Below are experts of layer 6 (counted from 0) of a mixture-of-experts language model. Rows are named router (the router's row for the expert), down (a neuron's output weights, with its number) and show model dimensions 0-191. Each number is 500 + 40 x the weight over its row's rms, rounded and kept within 0 to 999. Numbers have three digits each.
Before each expert's rows: a language model's description of what the expert responds to. This comes from a sample of Wikipedia text that the model never trained on.

# expert 34
Description: Verbs such as was, had, has, been and became right after a person subject in biographies, e.g. "he had", "was having".
router:480555510459480477424478475493465503569540473529531441554469443490483585437452468576469541370520497501450467491453539498487450511464586479482537529553479532506473476524424528465557460496504489474438474559521491574513515521484481460480436486483566564488440471488437439400544523484434471490487477511504532432440554510491529472486501463556559471479471517458522496469499497522486487491513515428492490536513493482502473457512511507507607459521436561510542467559472452484424540495459533519537525430572494497562490492555481408487477498505486457473521471516593484488473516458515554475
down9:538450475406522492481529468521499576504498563483512493455489513503465488497459449514495497548521483508516550547443534525483482466525522517517487436505509510486476470468511496462589549503500517538494534474578541419458474471442527522521492595493511462523576527492512425467464540544511491559464467494538530483509475483618472530498484491581503554483530583512606441532503559546567513510436474520453559489465518481422507505411458522483547462415496516538486542510511460464386490462526453482519509567562559524474551412501441520460477524518569517540525500482494526555516514519493559509
down10:456450554457530428472559487449478483515490493509495567467502521536519590447530459488518504440470529459544478540461502439550480520437509540493544538418486433466534500524429513415493425480528559464498472496462458475441535525484506464456485444472511437466529505508449447425512538475492506510530447379521473468440464532487503483463458522507436464485495517539565547437492479514470444523503456505488430479562486539522507527489538524507453499448486534534475466499536521445451551540415441519433508560480504549425541553503557487565484511539591475474445491453516490531565522553485542507
down11:585520432427496548514493547555551467516466539472423483495492453524454475500558452488398471494539492538493509524544492559498498478516480454505471473445523521436468539574512502479530512501514523523489513412566475522510495536483555476536390486545453515519517512533504555546504514481503466437562411447520507517453540425547525471520496474533431508489528493546448495459505503527499436484470493442440557465546434472542531512555474479519568516529435515487504494500447480514506498495536568477461514600538536484532494486529583462491537463450548530545529511497424620534518507434433500469
down12:491513517541561449465629530472458491489499477477502522500467524485474511481471512475454556509482470510578467529489497409501522433458465572544484551484500463557456421468476503479484506581498504460475486532471487542557464477491501491542558533565391524456469458584506488479540544413481555520467562560474519495530521518522608490460577465553477482508490485483497529527506498539520521570502468560468517532464499524477420591469497481436524478470501437486517523518503542561497480513400480552588504467478436509534478483536490556417504494510511521546539540481459505482538472522566484450
down13:428512557564493409480463493468530505502480473502437499455542493482406504575480547424478481471504495495475564483472491471387490478570546490525525485497517478535494534482506561513491506536516473464481457458482578511471479527563517540427500423497601440516517435514481524549481467460438480459448507522440440554522493479533510511522471537419488482515491432561480541503521555477510539529537509483532535519537474444500486488512523519496446560493520571447478467520530533463471552600487494393482411493461517505510510434547466537505510498571424545530578461519494457511535485502466463539
down14:491487521483507496472533491488569530556433564496466549600535549470473539454549494484474491458482498439509514494498440497515492511579472549523512495554474504480569538480588532529550473502573451522579415486549522485494419534480454545551501495513521430436478567560492460537468569491492510512444494539494542534529488433439470476523437448462496508511512509447523517420452582527486479454508545434427500593512518476454540504465471570495511515552522483517440504492477553504523469457461547527423508494474489442524542437552503505515569494481493433459515460481455553525520509487444580486
down15:481437521496510487482508496539478551548606503394482549482487468479494434560524449535526507479515486537453518539450544527531483537471455448466431490498519453546521549455496519560531512425480507490566491531602508511575530462513514453515507492506521513570535528508496552503489539456532511556501489445454516507464547456482504499546567505610562473531465516456512493474510540490465467555462416545526625498517513472522496563482502482512565515421476457442551491515457480518517542485546498492487534475438490484517441494511524520434415544424409526496416477526543541542465490477537497489
down16:484510447529413511450428509491537463536498444474550538462473582582568524423490478514478516476503479533490405480559503453483443532507513537559506540505526557524529499553484476502461506512524502532550508512503514488490555522538535486500479520552556500451494567518503497505516438547525486556530489409514550607510530596540473467427495507515497473544513424550456494585493434567452475481494412437525532415497561499547455498446515473539451534435474502483517550506530466515470470539552479496484437422583528543529522511569541497485526497443507444537501438516496515524514537500486505481
down17:499526506468460531549552447524490542407506410447551477468542435467472527527508442487510522486461490543480480525555551560466495449567474500534517459451508497553485453501520500521542558523474502477488511492476496457507518506496531484429518534433498469469521486438527442504501487539477476504455545520513593557563528529448416493510418498557532526541494468518450449490512448444520422491509567521567486367506516446482477480423432510449464492452452448494544498419521541427524500426525515494574510472548485514556431475467461465546535460494499490486499536560528489455447503522510455559
down18:488484450490528580492521537441520508427526470564473397545470478499564574523466542562506541448429555488524500419510480493526514493454482483466558541434501508505440422594622473560535459534447550501540501446477425486519498575551467441518506534496537522520505568483507480515534517529548469443500536457505597511509479500485434496481603505486489533548405505455543476488441459516491484539491496518505492430545467495539494547500463534486548492527450472505530452521504456530446524526544483487538512526515489467544488564478497526496458474517587431519470430500474479498456519465502487491
down19:457508531575423582512539521508496487475519502525562523468561466499493459484481455553485468543456471502539536419599497496533530439398503556554499516478535543497508499547486463609491548493495469520460428490532465476511600511481508523544470456537462465497509511619541478483491502553543511493477460520517507505521487493507500463463526508538527439519551532521491521516481420525522449454478486529555528410570491518430421488489487508449532497547520497502472405466516506542509520438566442516523461491486470489446473514538476592462472468481535462460457527521438541551476555519512431437
down20:444572548473467496467474485485496519486510467557560483506456477470507469416486487507477524529464452471501510426504556407507508503535481505542507463544593553404431565454561455562501601465511497509466543499526477515503510461491542543480555518530537542572490526561474530501432552533475579475470568468481471520526501521479407503451444514507504467482513507488570540437492574561464593507492535498499468462486597402454500505480557538521480514482455498477527530475496502515479516449510477498472478515450438498493542434512444539435461499515511584450509519541477535564537548515500512470
down21:551529469441528584458526464552541519555479498418432539436513578465456519511540481472525545539419472540420524503448486518545432457475501507540421467478530449514496548524498486479487441487473506461461506565458480508498511484490521489473527449538525517535482500447471494515524522508453566461477528516523427538497462505529464547557487476492498546465561481576499468507451525425483497488521422427510425504561427479535534485533514548419498499550553490461485473445536463535506531486562522534539537511559461494531612498446438516520517488480532460523489471515589485515587523516499458409
down22:546501422545527520436485521520563497542520508522534500545511477533559474509456494537473565528492495572529513441466518491539534575509465543500515593482489475414415470556561511529526420456524515494557515517560459511484543528537510499573497508583496579460515447541549474441506434487511545467538452474511501487535494537531487520476529496491522446559435513498461539511507496538514477516529539493467454534563518477485502507567485468592551501557475496516491536542509349559500496507546514487523541539559514525530514532524611452477490525567560496545475493431420506482524519466437502482
down23:503469553454518569509514524444474506510561488420417479413525479427494513531492533427510466483509536525502493499469523559491477473431534491493498513473466491479506486459529533523502517586528497534488519471447527497479592553445455420577483549504506489499547453467414506474538469507529428492461476487483516607476423552501524553543484526553526467542515534550438493540475535570552525510532515581530615510516472467447508496486486510490580471541501454487471530498559494558458452473552521448551562509547518472469463427469463562531474548494549534490481522461510557502453458515506467569
down24:465503426495576546528562492453574547479518528522479554522509492505510488497511449488485536475451544543485562548522473512441531476488487472437495438549520468470558488483550503484504524511453509452505523484530514532509506490473497512481541447441504542515540442429522519580538486518509579565490509467528544530586448485515532493524476519480553513499595500524476508477502551463517522470450555491458493538548601405552545492468433549446585523475488441611431535445576493472543532540480514582462493520513484505549504438481444526517471421536531445536513415560489497518459501488482527543
down25:487417472475550531468518478448508531524549456467506465574530555476426456484533356558527480524457571474528512522515497523469530525510534465468549468512537538570508446496510482528538511471492467456479474463525435538594597426444466532500455479439539469546461541483486500492481517544512473533503522484533497495572494465460507483475502550530482465517513535515462480441412516483484479551530505434552405528553445490525502514536461539457527573454473507579505571511484525463471403517491469485513522432546519545487533499534473483541436498564534446529503485532510404459526495459460494506
down26:482531549562523560487444546508441478572553478490481495506508591508497545541453549516513470471535506516451452512526559528519502503565457496450463500534518425493508498493512480564436523603401454533539503441483475500475517476528470460467438489390480501506425527478514520516495431494519519464554422472501557571482546480526458533481483505482530487538505512432518516580560503488558538468547444567531529507542552511485487443438503504537444533492468516440505520549463483573492521437492449511502483448438534437522443511469407528513526499430556506458519506520506551493573432507486460530
down27:457496486521527574479545475434512444490510483562523471485411564416435493469486501465478465395450478486538448496510486506503502557549504464499492471511534483443437442416560437537513570488464498441522611484463456468542519480523456464497528498494565470575501494492513475582449586492512489503499538515471484494447507586499518499485545519505445514538535463501508492462484497491511575468541593521557506416486572512559511508497533541559495486463469493536435493487567466546497539517531473416449486525503513550509491532482543563467495484473527459550505458482536478509530536556566445560
down28:499479538504464519551506471539517457449499513482460508526530465568447509517441494486463490599487513459428465483537429496510556523509448529457563444462564513471538446452531529502524540431508443451400507546383509528395583496550495480509489519526503484512486543495449487445445521524529532552550542483532528428448492533500499459490499550458541554501498445521493432541497490522590450516482505502547500436565543536476536541491526568503467516551561540481462498481423530466467495518493517498485477462447538500472515442472409518505541509569417529494486523533517440463477501445546473460
down29:486474486529512491590531473507499465468420466532531500471559473480472430575536516492582509490522478531479429503503514505479430446471506440468516512541490543482522507435565539557500486481490537592497515491530497476480490471483535466567511509508471481474552562495398498455551473544423458476510520503524495488565481521519515462465518483493488485501503523523491530468502569526459431547596495541473515426486535398491465517475485493496506485491464450396540467546442491463560449508514483427547547473473470514398549519413466558555479488475453582486539472498530517537470458564499443582
down30:532555541489444476561492504532484494485477552511482487501457464458542532494422464496560492551524484465433520494498541569496412422621487526508524450490454549508425516479539494482472571487506517517478541453451477473522550537487520526430478567504475442484452509478481497460483534546461466488493544461429431419520499550509540529487393454524475531502485503443492494502532518483491445445497496528538563475477546483575529527531549514510427524566489551521510494473539499541530461479456514501490500458434427512360503475451424456532484507557536485470556455467524517493450467536516504575
down31:502553466512477480475420420516475523575461507603453510559533447509513509517486431521468465484482498523476486459484527535491543459483538508567513537544561510511474457497518462542498483479540467449546534529528466502453503489565516483540550457502510464592587541514505603458496406481529516517488452465466510498450476550455508546513540526504452454488459481485516505508462437536478449466480521500569501428456503516508551493519494576463455509454518519533538570544464485525492467535501523460462468454511466554517517387526498600547482526465410504544507493498468455506567567614503445502
down32:539485466398522443556517465558461404462543482566491464493522438461510522596527531492448518474478485530531512549523492445529518458485443452429473488482517474559493526552463487440506490484490507540511515510464489587485495488552511528517542499475565505540520514436497463489459530482488526463452538506471558473489493527436532507549447477500447548466411591448557487512602569539511526477472507506545426517542448471498525502468513574562550632551455552525492449540480543441474494533497502534529521547553480537456513493517445571477582498514492546535528517478494512470475459477473497489
down33:506478496570489511459383503417461454480509508533510518476539535536518497508540446432472517548468469499500532491495501502525511558507489520497494475413502498532489440514478455472479469492515506532486407439482474604464401500497461479487542486580490490552516538509477515580563517539508484559494523501580531494573490477552456456477540532495514451512472527517457471494571495592547506475465484515344523455478490552490471535539471520496493567444497448557439467532538490549514494490477500474495554459466547527428508598477567512518476480548494525481538492538534575512488539450482487434
down34:487515602484540600464482472522507560512497494435491499426473486490543500414514492423356461511481428521411492530517444505454488552447516535522541479512473499528511517409522509432511544454545533571471507586492453532543527507485449521536483540547504499473546499506556557433497510560503460478528484516542495528513556443472469486527496488540556431489496487520484409456458510484504515504430534449498455432480529511518481485478431500456489565532466516568573555495478472507473474552466499532550506428534516471500479563492583501506498548532547451471541533525520507476502485518455512552
down35:489507463525459528558534481510485589569520468531483548463462458533466488435471542545563559449492456514448465497412458463460521517477528494477455498501414479565477497526479538489583444486527458566521467490541567508510449555483559513543495589552574520432436478491450497571538521536499509473507512472446509519503449495552518488517463480539532487538456486475450498468400531479555468507529512466479488511546471468487502522505460475488508442499464486465518532557498507549494502583553403546452502479482469524449538475495503483496429514480551446575472481486543457582391455511559551480
down36:525473464503515489421452457457499553434506544557488473529526501508507502453493526458506409533490552483536479486462490505554459523577463544460500489454444579482468453573486513558503450515499499474549552477549485506411452471441431527510479490498523554536525516492428544540517473499530431522480566544486517563485471491545534502556498524452462545493527501406436438413578496491487554489560573536485475499465497464544456578464520531517533525496475508532447539516484450444436456517514473499482475510461515437438546440504482577550459503495453478513531518553587465584561473513499521477
down37:534550478538540506379467519490457546559540500555488498551557568510524491491489629504449500554474526524590534476452513545453449554465506477488539525496493574511463570605520474560477503577522491444518531545536493513545454426532552524467506513477523533501462461548500551512457543509481559433488481469472533558500511516489537495414578496499523500456471458481495549591540473484503536509541551498509431536538496411521519504539522491519427567521521547565533470511484472549437478479510446527482494522477477480543496515515523524442427492492505479521499506581500548513477545464439479529
down38:511499505428482426485480525455488430439506489477433493430443517495544481583502443538506469551482440432508538494549544547538505566538500505545549434465516480435491455477559510492513518564542547461588463472434500475551408540538446504510475516483448495560474544525464548468512519504510525498423527495552486490493454486540462532415520528563496524512491465531550529406476507561506524496482480520477474419470525430521454448456562555435496511447478400484512443511549452489521438420529527499518548513489498420464492507492500498542533444478500438502485487488464537433526526459493483491
down39:412415459560509524524515493586472523452430455448574486512449492591450468516493427522504570535460528481489520554495491585539510445499508432498519457503482462480490552619521482506470514538499498514573500549510432525490481517497505449512440519466462482506475468466519509515526454517526514544444461477548498585502493524546467520494460500554493522555507529531488465542494542560477459473437470497465531591465515512505500433454501476515504467438543461476603529551525522505482501513523526447503553458534437536449452574445486503456581508443471457497553441496493465469514528563437520538
down40:504533492519493515431479527518481528520525451536529465448441528532506507486488435595475533492542485528469494452419498574525476486416511596565450450493524543570519493503555504518444546510551516506477460539497567592497443486464483517478507476477478523518437541477467520500438484510513615542572462525513501553529554423520473441504512540438500474429492494469540458568507455441481477491481426505511456520454491436445500436484481541501445567445397468525525502513544518556411524519547542547491480554520444461544501528517514472526482457490506482485469518523557496447454434468522516495
down41:564507493541518478565535477505517411488449486464451494524592493482500503398537519469444556493542502490429511496556540473525495450536597463451472425511465549466510474502518464484482535586492446468503461454537500471459458548513477514590480453434435480465463518492542492451506526546447481508497515555553550440537414451523520490540500531529480485507516487476486482434482521506423371553414539534571477564423485492512515469560497521513512440502448483474481493412593541526526490527474536493519458469471490547521506492446514482528523466439540520506505501483452456496507538504485527470
down42:481550472528474459551452494497521513531502492451505479457453471425407514440565594515501494544559422534527559468413499510477506546610488455463466460532463467544467497510475478556511515497531481493516489510507538519523520418471557493433512489415474473498485483495473496512516511551414468487510568489552515505566546518504436470514482456505542522495490489567524483473413507511482551431492563506504490471448560517486463427509527433574477488468522471502443472464525563502412477525459512533448520497531518516445474505416467479491390527458479500508557479425547495464517421472529535518
down43:446540492477506546481523533448465447486439542533537507535522583539511523562481478548534482464508516523424467488442593441481556508514575523546494474509456469478513558575475538510539582535481483523476533532557485459519456482508481578517555548568461559492449472484465529509576500514532536488529399489446510555501505499445517559507504469447497476516523442480484547423505488537406596549481500518483513520521501447497480508525472507568461481504445502481492510409522545572511524471480502484536621528505467549531447565553473462536490508440562487516454524486494496487500427478437503524